config.toml
n_layer = 11
d_model = 320
n_experts = 64
experts_per_token = 4
d_expert = 96
d_shared_expert = 0
activation = "reglu"
moe_layers = [0, 1, 2, 3, 4, 5, 6, 7, 8, 9, 10]
router_score = "softmax"
normalize_top_k = false
routed_scale = 5.83
balance_loss = 0.00301
balance_bias = false
router_z_loss = 0.0001
init_std_router = 0.0201
lr_router = 0.00125
vocab_size = 17832
norm = "rmsnorm"
norm_eps = 1e-06
tie_embeddings = false
optimizer = "adam_variant"
lr = 0.00113
beta1 = 0.9
batch_tokens = 131072
seq_len = 1024
train_tokens = 1812000000
steps = 13825
dataset = "wikipedia_en"
Below are experts of layer 7 (counted from 0) of a mixture-of-experts language model. Rows are named router (the router's row for the expert), gate (a neuron's input weights, with its number), up (a neuron's input weights, with its number) and show model dimensions 0-159. Each number is 500 + 50 x the weight over its row's rms, rounded and kept within 0 to 999. Numbers have three digits each.
After each expert's rows: "gets" lists some tokens that make up at least twice as much of what it gets as of all text. This comes from a sample of Wikipedia text that the model never trained on. Tokens count by the router's weight.

# expert 15
router:586413510453582507451613525506574510445449519435618443476577447492489448506439603502541392620549535474467442559482499540421500487495532467555452507504471450521416529575569497467450565499569556439411526520539475519485458439371534592411545431530524487527587440560496472500581520589456463540511479494438495523516487549475472552522550522458572456494496423526492476521438516510571593490547546511534552479550472558463545503496533504512446454499555579397591417434511453432500432506595592
gate0:547455583550567511534518562510507483491514454507544468540469472508429507587653545544499516547540553587533536534422514590469475519528541474475436457464505550442498519538478542477539550555521473579482426420460561513563540537573527454514469593445575459499549545495536505487452495508493568532465475434372458633492526514535472521447575584467440482512447581486526455431575463480529482554457522501464479507428493536407574561500524486491545525522531510460507440534494579517546479444564526
up0:557426497511467577459555450435456473412499508530486534484591503498438448456472542524533444457404520496514608564403563398485558545497531452465451495519410424445467446467493491399456517457478557661486417485510548606495385558496507385501411476463500417464460493490531481577457484548498519480527463416567471457470483473483473526501563438574458514478468473498568542557425526437490441421532586516538570507603540561546397419418570508497559458533437542521478473480471551588478539521485559
gate1:616482539537512471489493537505455446653421534552485565503396543504506564519421517540544550434519521472416564437511559512573501497420384476539525530566536388573548493500473497509635497485474494600589480448553496555460596492571530512505543471482567541605476500452534490479438496523545530481527439512462525458451488521566485467609491419541461503502441536496464539430516575476512444458483497480505478487524476533487452476569464486520513513538559412483459565560460519463515471549460464
up1:478554498414520495502502436482449560513513503548437416591553508472519513407575609555422460406437451505421551437550520523553526522552445466457510546539553474564557567489496492524524570455532512479484421587489449539408588567497510571514582440575434485495500520525495540503565521478559461413579474499553507543486505563536443451523471477505480574525386504525475492497558549524522465498451589437504438510414414527486545528542551552477545496516505560473560487513482542521531340484508509
gate2:484454523569575446477575595501487476424419487408636458431529527503446515533390604487528442527555476519506459500451583469387520480446552498478425485551500455642497509495512560492475463514429519526463483470475490529520514542537563536509571448516514511563457460556522358441527477487474487524562566499524503570527535589626477490504520455561541478517465397559462564431543485539481535558492551481631461447454482504430511533449442543532552472571480523565522444492470534560501511530518502
up2:506416609564597431507545582498489428474444454416624497438492511514441578582380626539514394480602470498462445457454530477447474497516588501421512452449473454621564479512476563499537445568442491543538502459428561538539483587514560492511560477552510533526510470566532399493530496487526504559527559493488505547485505523562477505491513537559471541551470435524482529390563479521534498566442561465569488457411479594406472570449468534530525492552505510522525466519466507530525451494481485
gate3:339448405465625418472596510550456514488496578474525544553554495468481546474475430506538469515401354494473500504541480536552608465505410509620509537447539465464507568611507508391426474536533529598440553487478533516462512565530527559435462472499506481469468554522514446469463456542513519401482533503508431577523439499585538491561526532515478582404499428439522525503477488502407554486508448510469514473558554584504517494435436484558558516542489546559393548604441498508492486490463405
up3:600550513518605488470499530492467493582508526541452484486457535457448447527494587507523520517546554451492533470497531384476475513544472517495494445508463537413460440489457514557546517477516472426526515436466576527508579467421450393555457482455541462474397515563470464468514489456457584571572440451526546492448502537496493524330454513580534472561519503617383518521569474526548557579565536469576519484408466371481573516465514484508506496399414407463561472497499436490536527503538478
gets: " |", " –", ":", "|", "-", "="

# expert 59
router:577499537422525431444531514502543515421448465517571433488575485403525425516460516451578447489519549521379519579533587547484546441405488472531444535453474470537433513590572466536487524451519534402508515572494435539527473467530479537428578498495544523517552447501537526508602528529465443569562457470408524547527517531475397555465611451469571522391415524528462444503409558571520567533469472471479545543541438597355488450528516534560477546538567565469514468450559393484450485458483498
gate0:551463642513519493494497502523435371456456530530439485666458523519560651504541518540501528522508509499483473468572441551455544577533434417493606336461570473497476490465465471462598526486467549502489510450380407537575538471514609420523468498418490531565425452487529524423478532537492479499523581522508414436518525438524539482470488427510429555559504520454458457530441537505470470450454493518467404452508497555446475466452551442495472526400436525543465516502520540458487424429489518
up0:502449562500419557501437478485451445478548544529518434517501401472470528483580546455472506477491464541521453430475418498474466540506566458394485481467508457422540531517485522541519481555542471575575460448462489435497589565523608530527444456479432485581487517450528458469449595509511430458424480454449541469489465497425484569552473476448453454620481507567534552426564494508523452484428607446493445494428478538539505508464502435446457491438482536509510556539524538440438528407468534
gate1:452487394517422550519464573518537452536603567409457618521542541495513435553470480511498488515495500493312531501575567451455471545530420538455528464621533465614494490521551475541462577494561511493389543431522508540455513477495452581545449513497510470541431505475461478474455455488542502482459503526539408501435506543456519531507423406589601472493526383552469599401550497503532527539462489528482529475557495563510537451479497470486540527503452534448494540597522405431556588522468470
up1:458485623436539466519469444532518487471455503551534469565585484448543518383600524469577539532440448593646475469460525468614517497474514431594462560402446469409499551461499491489506493465413479475603461579503461413568493539524545462436512430482548469535547519499534495552559496541474452529584457452498539563538546563470478497532481507412478497414495591533597507597506478479494483408487462454547486516495516428434490513577467522560447505485494360526575518449469511590489434482566435
gate2:462467481421421524519472453363492476486496504487473522527517538539508520449497484439517532484499483427422520476602457506500569513537473529472459579420515538486456481481483487419598481557497524520497465459471489512480482450458559482564474480419502440495504531478526511558524506549491524571469459446544482506433398522407550457428501490521447549454436496469414442526342387512520427452520437518525424533542427434577448464487526617441504610522473396538473537527489504519501555396541465
up2:478486550503502491489447523469500501444489443511503437491545545448502527462481560557515465483591547595501464561574517543468559485597459417455475536501512403470466578404471462527549442479500500529462488418546604564486457589506517583487580544461461530491440618500512537565543520562504480531544462524357447550444490497551535447512524414532436582387492489498410533409587525471471481412512446453510541525549533539517496520486492436571490473447515561459517546486490543512534481443499575
gate3:507501534591480508453480462561531475548572514519485433505553549534526507391471479516538584513469509520554478486426603443516494505567577541462536470540433437490558498477471317445441472521489449559515511531448422481467466462485512507555443517538561527529530544608478523520472504496564531491470428491463574488481461477532506524487463477433489484501509595554566451442555535591424398527618470503554495513479531525517487617542411459521484524583545495488590500503474565579442536542518571
up3:574505521563489467485462445570471512526519496527413423567488499463475533426467449538591523502488527414585476514461585403430498477533556483465561453530524572505551467506469357420445480545428473551466467484489502545518431513508494504582529473465492538480485548496517514531447553544560522510417470512496523449411493511509580499468476433433517540352471619509482423492487495618414465518568438503551447451507544605497447543516388479513522427566479427470557576490515484541445500538522573
gets: "1", "2", "–", "th century", "th", "016"

# expert 37
router:517429465512569514468658541558619498440406507488602441472498404535450496488402566519540428619497550473419548558502534548430459444476551500541456545580483435516506550460593489548467561417508532462431551507526510553444549458396470546458544445542557413538544507551551475453478514538492489491535541480423473535495510579493498552531578489482538445460479458579451433469498600554562515478529535496507549504522432593488513492507556570478480475573552558400497463495521465481413413496466487
gate0:499488535473473483557515387432530521440492458448427522550522484431454532625492552521548471481498562480403528557469478553618554480561496418506509509499438546466530591520487549510487526520573513361561478501518547443469569446559531535486525458442526482422580459434467457561550523514456445541544501461645492463405483500396501503482485471437500423375433578517476587522477452503564510501523470480450434470486427553531501610510533486394520529539497511405446476490552470484439471508544556
up0:501573483560447538405455537582414534574518477584477490453510408536542496465571456455470519507440456524570473410450535532422468496424553469372538499598472518549489495452497485484538557532325492617460533475498463524557448561450413460495483511484454478506494471526520518497423475513516483457408522495356501574603408465567493480582590488575513485585537474444547446524513513520401456517432492483514571485474523494467544382558446542518428504451438526577574498390466459501517476471467558
gate1:601525612406504542437473542458503543431491436493575472507583559464525521497492539470577420495408504537470454478524540523580490523406468489569367402460547408440528494547457537592456502460501534480627475477382433533505574573544458472483506499499535524561508417470494498584534539442457507474509470478466517485501550534501451541501544450621460511537550525544549452508535432503627502579456491501518465541507515476443471444542517510575508558488501480457567550565527499496508422492488467
up1:421505432524464465532513446517508510531542554431421505435477421495505466458475520474437584513600453486497495551492432527452536508609539524428587614553454596511444580416541409474519499530536514538419542544518561479455374421452546566450544450502509509396537525494509531470479493565510442524562529499564498415455470476439478497521485489342584431453473478487484597494464529517442554459503554454560479444567465521586524495465493490468445478504508525538454468437520488547546586492551539
gate2:405460567501503450432506502575450431448455500490562526529506574503522495464578486512514440493542515520539517482425590522432432508445466430414548372417497458445529501605515481482506646396433493561493499473505434474511517454504441425550522585502525528531556519464474477504529483411424500494425537561477519470539537434543497553547419348548530500500512521493478393563444530538498480503474570511547568489403565579513561562526557477512504428452459491514525494409504518467509512498499441
up2:379556637469443503562441471547466488403571438547396554520518464505477460550460484500498565427517499473523553442449468403426520515545439518494470410470587482433490569532485468623433526449564549454565526544495580523436459495456464498516521450577524510444549570572465474435474506525510449459424514516500486448506578475426532457567433557578524455474479464485568553463547490432508556416531538580454521507460556615494478520437556533507480482622531445489517478449556527507534570463479450
gate3:472478586466453429452451420412515523470472526518453515513540641502430507555435531568458500481522546473492485443527580447538594501471504504559493553332544456541489471478467543479503544531433554551563524485505467536503467466529483508475500460582498504374607517521502464481518555574537558433535516436557483364459419499491478463421502535489491554571535499395544542489336419432531553524497505508561446474554439584534516548513464512476529515430469502489415477487482532493383504626413560
up3:460503480502486537582629464545551507444526492485477507486386461510506513508561465526416598531480448473432513489493491478460479489568523568602518544523545557504494388496539551496536533533487514458396478469516511584512484418521513475512520552560494490520499512651480548496472469395496525524518522486454476429454611456457501526569512547539490466452519524575531497396453551588592527506384557540555558531531439474481481518456497553423539499641523526466484559611584429535529417524500551
gets: ".", "\n\n", "==", "\n", " ==", "s."

# expert 9
router:494480483388483568432604573420583498381416431525670455487589525496509455482456514464548489529502496492422497604519579577433463489456477445514465593548478483493427582436581447541509512415561627451454412564518496485506477493408504532508558438522529444605574485473597543523511494480515516567574392412458521554497523570538491501574549469467558525469463534521493391521488532541497513528484586488532555505575495578532532463528521535536467573511524604463529402420513475472457486488549529
gate0:492471436477527480602446525419474446448545512506454526468543430466528410561481528493398429419606543545487548512443445533545546484594451518500424455435638543526465495476537500535425502465558382546491533461543598523459449535503517509489445521452529504383527509488574442511512458553592543521493566446565495386522505533472486504540486512442472445595528484441484504565508544473463520449463564499460546535556492447545516551409538526487487474440492465532458467496476471510377496456470465
up0:553511400446492530434500500470459530569481656500495444457483443533478512463459545513463451530593510531480565560419564532571521529494510430514526418445568484465498545411492462422513504362519469417637492442498642515501492564470450514516495453446463402488471483541481495594415440538543478476475448482557451428509532539495454605579502475486525472560488448603396539526534579502503531491507561495505544464487411370524421476494425521525541517443476471537515570515523439422427501430474529
gate1:560506456520454542523392404546414490426539532487540511471519471490609427517526494515439497489551390499492588561466393488507499631498562480426531539489577477572487577495481533530527557464436548536490516571479476482495479610527525542472557440583610436589504513521484530467449528491495532502497484510487484577456519505449538423580512493367498523507511511452478452483446490580540529502515565457510464388559484506586477574530529557405549431428501456508515500468451582546477476534454520
up1:551548491385442544475503486452457488485545481440550444547564443355565428444515503490457457535543461433487495556503423487488500500521530461413521459589494449601388410387530511521459575398462555341438440660507401530504462503609483387508566508526602417558472433518432460511520539422498492526455501484554488435478476550470499590504538497476527482493491468448504513529518468616587572489521559471541453488575471522529463573544500486553520430501513516502495546540529513501480480543488515
gate2:516522423416544516486525510536530387493530588495481499489548513515479522444469525512449515548531504456482491582451560443475421455558436552466489507499467568418532559563534578490533421575442500592405460443507561483522517523569525547487497494460500531471486527504503537490530398408473491479501571606555459425434464563483538445558446442530468526493465516557441528471582446440444506528517440526542461533461450503490502592570499380439543495512522557470462500503419544459521454504526561
up2:509487587483446527492424423620447575407501500534477484474592482503412520538522521442518477537535476461495575518548562563564585524478520511484463526536371541529591509366481571505524516537488458431499506527533541446497450457555467499533513538537471463541515495460531558408532528542449483491481467567489575484506533520502483485575510510509421511445574463493458556444506491434493515509562549584544507555554510518470450562444551467458499532588463493432438496469419531474574510547529522
gate3:498515420535512498507514537511485456507415573560434559576444510526512587447458460460560570470487535517563600536420572562507507429469472456498491479496459453456546493554506462445516494541492452452435479411512521541510481488489548377456494521514606506461564444536528569463350462477515510521565493559560468470528486561565622468557457486512476588455510538452505406514471482568557386466547475586475508526478456478481557504542476636537482486548446503458510591475475470475573554480512488
up3:527406455510472516421528460496452477501483516495531426570534440500500557483524519485587534534479519468554462446465467476507346463491508425495469440462497493556529463611513530392535478508466461439436501507422480488457553476500460418468343513442545541498555517610542531455379530460465553574558463532535492609541497513472543522497566535435466545555506455544475442505540515479518415496546496463443472607483526500499472466470519505557504448575556530401603605493499555511524540446489518
gets: " in ", ", ", " ", " re", " In ", "In "

# expert 34
router:526461463519595484390635523449556526356527511541599406483504501410544521419502536438479468510485457561429504536514462540419398448514518545593406623492512481589480533521632471501475509390500506472438540489540452565469525501425455519451569470490552456516460525504523486543532493544535491563598506420453540464578569566467481547529477448461576493423470467582521429465399577511477610439494523571540451564475543523460537558482534539536540555443501581461543469507567455454446446441484512
gate0:457442468466533483503596451455511523549514530516422465467459486398487552525467439472463522479448417558560553447501475531498524531516485587411596374423531496399445452520475510444564490453485545478481491458505486526430521494424551402567496515459555565467427525492548508456454505491438422458464483557507456570503511414492540450527562434529429556406555479565464493546558447504427384632450421515465492512523467551443423560511592482431471485491446456475481510476483480499505505563493434
up0:468500545525478594424447411408514506593581429507489524443474574467530453494419544460502526432501445442420419464324578512519607525494511464435448632519393508457479479442513520438509446483550485476504483515526545581616425542479517561484533508374541467461489510476455477533446486477501584519548490448415462499538474445553488450474534484498529479441470513483565500554517456506486528448559496533636509447550556462492535576459501469477424525517514561516389540460430402468508455440544506
gate1:516502526515491423550478411436504448493557518573520541496536518488554552524535441457484575494459492530579494457464463527549458484550494490558562481431525468532482453451544594535511509504473421429428470420519560467451557548526380458495516548434393575480501495494620529504483587462502484560454469399525511462548487443575489504557399464536456490561501478545514560373575579567471575514431520508432490493509529408568554494423534418501495518478564575456580542505453527534439477488507487
up1:466459514550555520458474452580419527503573594440440536510465527469460434443439541438557469536616540519585507435456551410470497508506434551504507409580533480565485460469546422500462494426497465481512578547505532472524555565490587488473441345462569515570457485479397549472511493516512479578511531488493537517470554551451477498567515433500539509494472513475442471588489587634422471444444534473395575567454526461484488407581540462441531446523463480439514406539471604439625451550443537
gate2:496462483558437575469560524557448501475459475544539633464468500404429498468491464578501507523502429459470500348636449529491460435548502562480634441487503505452507485396452480514530553561459529569437530441472598550434447433597494448554444438478507510376555511442476504463512493535549436454429551482509513488525419510571485480504513518604457523570547485552482511474435428496451450474515466418494517508422496587475513620440433578459599509548406460475457501529526573465525535465465493
up2:557463528546542450599442490500513412482482466485433538503499518494514536525531411402426524439517522516549459609431452533534548467496435529508452542476536558500591552409506497517526489458508420574435467506547552459495499532354537449554478483489362562442465532495499536511468564552431545508526550591492398557477553579508535511474512482499497543587574560449490578549617476447435572461479521490400443458500545486518481527550477455514479473492543522403465516546482477546405474405574473
gate3:516535477536473477512510522460511515538520570526417527537478477418469461529502447485481543520512538435577538507398536533559548501498616519452494584491488469465507502491441460557634326503397475491441517502520515545423493479488432462476587502452489551410488508492494479490517468570581485486568499517579541473472564473484502507521453377481525475543575566397527503518482437444461479591531487440511478426545460499521506483512444429504484423514456442666524546525488464519461495536452494
up3:543497551526530470511489493416466448480511611430435492527520503502435552488442514443500471515587516533548447544396526534504611523510576546502455512540496453526517589501465549571620435437459516556488447492505558502448536484452491528478530574538483446463484500493521446471500504476557463557500456523435572453453451527480513536555487501490469580448577592454479469422470506506471527489517549540543484410504494403416453618521514485508436418498457547586438511526602424552499529454494599
gets: "\n\n", "===", "==", "====", "==See also==", " results"

# expert 12
router:503500482485548433452593584465522493441394470443676450434512458512460438510438577429488366537552516509431436565541579512456488420412512517544469600569453437508458509530591521545445514402564549512424481527499525580455510523405492495531575467456502417508499463509594529514558541573513461547538534487492533561516535531550487550496521495465531485460490373559435465408458519530502534502549557564583530471518523559469502477529508519526471453536513618456571423463520472473427464455497502
gate0:403439421493518514507491579564544492547492524559467515492544525499546545494489469511556510487515500366464590527441535402560541505475527551565644468531504557554477514555503460429514593515484466509512434525525538541553429515606464565497539471489472484460495454506570456491503466451488392466490478471605512550384564463545476488526469507540518550447531509456501431505528480541507425562475503417493503552517420463471504548475510458473564580553555465474472494491547507575517517594452542
up0:588577557487489499450522483464480518453498451490498465509450506450494448472499568512463517514464492606465451475560455649416468520535493428454352551487547419463449561448471495514520407395489538514528520497439480460468609486412514449458475508547476485518553491475423541509438525464429524483507474542409533468626392514473497492499580460426496429454466507515533546523474538480495527491513559515509532498476573564522532459550545581555483421480482498418491546492470486442502465419575491
gate1:429525493485569427489499504531465499431530543475499496566579526516462540513465568466436453490505440520553508572604480395523534472474513519516487411518471615578489473514456598504527565395465480536515465511492480492521542554541601486514499459439521445537475493510494477512478436488393483498395496481584483518517512523533466475487342440467505525551517487522446587485486443431442485457492527525576415416519615477446523410405409400471428521466535492548599461491499590496469532510546565
up1:516527604550548512511466422459535607440430493489522513460452486458491454573423435456418485416488609449460509507536525604384625469461437439610568507452532439507483546433486496524510574430625515487528504503506522516495527461509487523495542525462451449551451599529539439517439507466556528436449480488452458617491469517538558490466610526507495503476516516441448503505482440428516521550553515525484494596525453561471562504450564566567562531628524409489510471484514498458385354514483426
gate2:567474494525449496460564433472446469508428527520499559504420526494420495418558489472524557594504522456578496542477411569542495456488521513486541585525574563525502460447429508587595389485410542558573439412519440429503570456567518512515449564525517529435583490541500564462436520495559567454514509489477592461533446448527589470496462478448480485617539475418562491489561591479527422408510535416450452508453500510523473511526442523475418457439510373486405495332563562493509496526475510
up2:580476554476470490474506439517474485442412506657473471583555573494482601474551523497479479416442422469492631568481423459462485424545491410382603553576501536602481477461503458419579495477468487482547471502538568528497500547483475429502381460476492450527437497481443585579458450568507515568442494532460536510474506488577500533500419560513485493482548509482547516510525594510526541462412565498527471504419467421634502505425485527533472497490522490473455535560390699572544442539506525
gate3:446446527536595516476618475493464427500490503530434524564465587535476412501402554539553505523479476468498593540471519575506569481551538514587552553443398561494622523481473496466529477601522492541522518507511559482480606501471499427495453471470472544442532455520401454558453506466535555538504506405495476472610514430516552518433441556435458548438465509469507528471522573568512450422498419554455504450480503451436484389423463534595496523476579453524483543511538552439590513574414484
up3:495488461504588471441486538501479463412549542543443538421456559545469486499427458485495527407495505461467549494516566506508467521517473537545539612512503622450443538513518537439433494555445522447524516522514509513519539445433520466494373643502485448410466561477544493606421536394543567572527507510508465487415541472548515547499473537486541550452463461506417520530377544560501411560517532510503443506529521614568497477432543473560482501447484458499510467526469470541524382472454404
gets: "\n", " |", "\n\n", " |  |", ")", " |  |  |"

# expert 42
router:577478476466517450466601594481585498434372450409670449419516474484478390510413534442542334610529513524447436523491573528390449517464514466514478581469415425520473499496572545573444516433499539508421537527564498523479531431476459595499556465508493466557482463508505587549606525535490496550533490427475577533544508478457507527509561567510657488457480441592443435456459538520578516573488490581583520503574553522462508499481490540557469509500516522456547436491532497443459476499547528
gate0:576411481523535433544573549604512386512411486532541482621480499457394468539398498554564582480566514412506469488586505526504498432543456500418476406568508468516521428436429432471431477544496523500492520525482425463440598510535479478535467497494565514470471578563520456448497513537460515414458501548555514400527443448528527472421458457413371537566530538522456443553555569440482523441554494484421444532474518491392580519505556498456542543526563475543418585573509556523463488477377420
up0:496575504460427451507566473383506530470572486528473486484578492551565453386489463461453518438483485613547524547531445477477476498488455432522546519445598488531554490586513427572388494498490529414519473465460452459495515476492466432528446521565528495554551439520569479526464463445424559586492521521495417463492545549434458547504476498534525549601516474426493466618488531469446553517476528500530525474560508468497532491528571564432498629455529454544442524481535548497521499396488437
gate1:433468457451404423505442473479481484465514429550511470559457470477554452434559511561427512545499402460539519504556521538503460506581489458453519490516587563479470478489509439403476616514523387542437511512537495434538555449534561599481532475454421529518540509440536526564493429591477493438457532522559568486486448470534488556470549401422527469470539508445452449603480506500433575546572512483570530531510480552641539578508520416499530491489424477518524509470589502529453495430560549
up1:533459550476547529501549597634555492508518441500503489504522517522454564452480490553580579538506537453463558542514588489580475563408597526503378446524407499524548466569450471526428440480510601520416444514494426477502514548510453518515510465558525517452480457531421581393499542362576458504511432541449535475441471470351457461421426476457463552513554531524437538480511512473524378566461500491506491445454533451457457468534492516498513580385548516515458518494410524484563521620572598
gate2:542411522598532530523548548551501519518495459488445532412502451476526537500509470495516422507409544446532565548452500506526415485555481593445558496478461486495507530492496523383588485498482482495459484543484470467441495587512502475513397562387518510532553505443486511613477468517540460477497503575540551573514411454569474470533572546521453512499540490430500455481445526543397423547474555479495515548410532528397494601504460437483606364557419511570552557474475478587497530603505503
up2:593435529594569501529559509528458538525428466460549498402456452475522598533453557587545503382565554472526501566464530540494474493472587492544532508404422457453564553444502492497539489455528511548570407455547516502509490612412484463520384569429496480562468436373602403515504527565501595528575537494451432639509518448473532516490553452486449545522508446470490484462510550554482399431518435473474430492469529587480472499469513557428539425524565557624515448413451505516449497545427487
gate3:490515490507503437559433577475510466496488417519528468528501448555431526594498514466560479521471456524558508467609475503465553518512537504501484404479518474579470491437502531597550478551529547551469456474440470498453564423460525593494542457635420477476482564501446492468456463474581521463473514508440435551503480530570398440598515423512582406543544553511520511448542521542565551638460508519387539453466569597412545577455484517450516387428481538384444473460482596495471541559591438
up3:464524548423496588405524389533487573453551541476420515414546575372550460420474486490474484547518543416466511473407582506552497492483466524458510535442566505430567540631491493435509576428442506461468499525574523448536491541550462423519491496408617436540536434455576492512534576534434442520540515466495586470525510555430576568396511509506460617456493434441498535539426456490466472400553494512668487533513486446576474477478495534504488545580430475580520484551549376488546460490520624
gets: "\n", " the", " The", " of the", ", the", " in the"

# expert 35
router:560471455487507484509616550437473545468472497426583477480494437514482420524379563452589397590539455559433484552582573527504514452458494435522462538479434428523449535559625530443504466441515536442479478510522467541476504424467490554424501440480495453488562409434539511548508513510522501503540448429374553518534564530452406522555511507441641482486458426559399453529411519561532559484531465488511525457556483580438434475507494563530471528521574547439528472522571437503497564545519562
gate0:516509536539409498509508501434469508551558533600407591550482495485600528427432506519468566537521496515504529515565534454559482521437466499493508460528564471488478538525494488494535511536477458486535487581426526438508539459495540378582489441454511512561437466464523567485515548530561539541363562549480492425571548490519561474458523536432478595524505546416383428568473534531474395421467414442458515605532430496536498462489482567528446519474475480496446470474479523600498584565451537
up0:466467457471486519526534571435464484512572513564493510476499571530587538469489483542422447462484548560561510539559524414498528493539532553489441474488511416532455510422456532514503481464618496512444503503425386598536568534504471426453482537482418520491494550515434483492497568546369506407585442414557442510514524534611456569422549496505388482390525468525451495457477509481571590557614557451496449482528471488425534405525493459592493515528487449462517499503571546459492642487479547
gate1:574448553478500427529492442436405494474480567471517518546511444572415497498491481477492458460574431500544425521434546543557513546590484496516537497461511459556498489476436532434543492493525532516539532500484588503497536559541429431487481516472482462421451597548488431451463558439591513435452498633528512487473477536578516457571551506415463545456537463542496509497494459532464485548457508489461494506480520470417518446482540457480591442534535443468388548463525497569549500533527477
up1:503498469525536548562443459493444493472489489581506584501477489520404542482524492547495579559433487474517617541522537539546522411418519532500443521531488561502429545462473449433493474537424539554492535528501421429469466479578522548519459493506493478526541478409477505562433547419481483582480440511451509637480593510519525504381464418541499408491474630510604487513493588451420493447491462481555523459421461452535511515471457523518419487446509536488438479454483564524473461501488511
gate2:591498524501472376556474489498508449536462520552459562486509632501441464479461508600433503477561582406610459487444528411566541474452513566535509492368547509531510440471488487468552453504529460495516531515471537472545491564447427483463473447460510617520559473595496416474574448455455502497519471502530533510409409599437461505490566465572554510491557384505425474456431466507514513453546489420541455526539443455476505536550428427566480538498469416543614547415546483495572525540564456
up2:478391593520526514522425537455513518450505494523535424591598460460536475465491538527473514483502537425548499429500592498549436456544491510562445395502621523517493541482490501380536545431521533480510450511502528572458547527502616404480520490585483516472591523503413534489401440440554432513453499459454494541461472498510555547562524502487579544454515474512547441508435539506487569486468531549508585484523599546500549529481477521629546509580397576447453479413557484485556542477499487
gate3:452504434450574510549412537522481636526464524545521477455460497517456501501488502400614494511582567474547415435490457530498587565588437560479478451450602432563455510420479501562520493530502526467532510530511542518507592456497496517478463445535555539503455467477500439535478510467509532443510515479517503544483389453559530462500474481534445567526571515466421515518529379480494483557558484566339445459407512425574514543483501481538538537466546457545493498502490583420457490480487498
up3:532546528529437436508603443446508654596527541503490514597408522513487592496543521539475456526503574387481482609469562560532551418548529519491480486476538330535525566505457538538422487602435557529475491567457510555525612491533409431421502503514561490485493438466492465487528520510569523458586433471490547506476461518491508553512603506445533470446463575535407479545538463549540419540541472462482525507468397548528505468481548566608565485367607533551506435570532492559477450572439442
gets: "-", "2", "–", " |", "|", "| "

# expert 1
router:622426501438582428419592598493522544423466477543599458537528484498450442517392507479473486511571511527416469532483579505472564408421449502554437529513468450525416529484654482507473504442565589435458525565555545510492530569422472532365574462534555461476525451563530551488488525542460533577538522429482523539537560496517411527516512470427593530443383435486465459460470557498455567496461498545547578481504498539406509462537535474522457566506558619496544439467527390471456406464463563
gate0:506438406545465536466483412466535566378450475583451412452461450452433407437511446522506572560500502495520461501506470511533495529499607542531524500590501546541395498532515566525458584489511548548473590579567448494565406488533488514517490449531514551448523460578496480542591605433531424501473455545511486549447413418538430558450482577480559508410475402461416587505499431525522500500407538484501542594492466465534458489524517462450458511473508524463526502389573559595503497464528556
up0:544468405519421470469503417450503506435536436604465410463459453541409451508455413518464540509500473551559429544456470496569511490486612603507528538526497572607481424519469568440532581541526573503488613498588440491569391522548514503476444481535539579396536444561549468476546588408466477504531511600474463489464381399564405566434479513505539515445420442480470588488432436489539560435410520479499441571473495468527449464510506461473472520468516534485475485388575538620423502465513527
gate1:490525494497580504502539592502528452525553531447523534511542493447448503538467559506556586484551466530447514460405568485500458517590508481464358552538520513531510501504559537458484438509445501537482495416480560496497448524455451475432529472416458511441626482552482389513416436486475564581414459477484481498527528463434499426516479528513504541484484648464477534571567523461466424404585521456481405481568500530521538479506466465471470500462552413491578598541492460418571456458526392
up1:485566480496536564467464376491473454494612540496531505480570478445497456537467528453541407524531541517424494457440572593341535524573501482521412568528510532472579590664495470468508395481449500476385478485470550522469438476439501551545424451443502445456565507502537381543455511513477514521560488543440438589495525531473432477511528464475515481500490544466473528525531441549549481502462472431493503441505452570521453542499517500558459497548490546566568413478468473417452425473522561
gate2:465454429523551536557494485461528609437452478538469422515466524397476466543525476453538612521505569438449516471558420564504486581546517414538477536539468385406445582448524551531441545482503531557521444497457436524534466525495464527545419495484539544516521486406444474562485487474540498462455465559527442556525590503483520598479491433485553469516496433454468447511478523541580417574483517529484551538578479607445511525580421546464463472481602545510511484522548545488488359385567546
up2:476459510428420516434527515403429466513583572461428556532472475514499449412434530551526476533421443452568452535461590432506479481501522527469509445476478552531518515522438501456558549489499471478518519427471491473487677460478538517536530476570553510516534512620498599553508544550459497536471533504536597581567491529506519410511503493443358507466484467520572468348428546482469520476497511472499581501459513455473500540473535438465474582514432392453450469503514472516531552463503538
gate3:453429598537438539530466510580490424407469543500507444484423541439441549533482475480455491488519496493491489500514544474544437477499553427374517478505522440480461493536512486549471491488500520413440406467510552451506556520509494533538530441509553452511577505460540614566522510527533505437444523465481425517611496513492459502479414550561553427476537458478582497420493547440525504518440431505532560479504570534502546491515517546367500530564393469522493521502527455572454498433587411
up3:482539483465517495437491540528532504498501507514499546372527462557458505491561541412539465528495457634436462503512517487530452502522595542426444505490512536480470497439567493486450546580413406496542462485495534507452492512466465448451418526549471525430486433473538561574520569521555466432500527443477508401577498547543414523533487525545534521541460480494405470614493463563502527543458524357569466597494422501444496508524511475488526414602460492444564463371538409515488413589570490
gets: "2", "1", " =", " (", "–", "\n\n"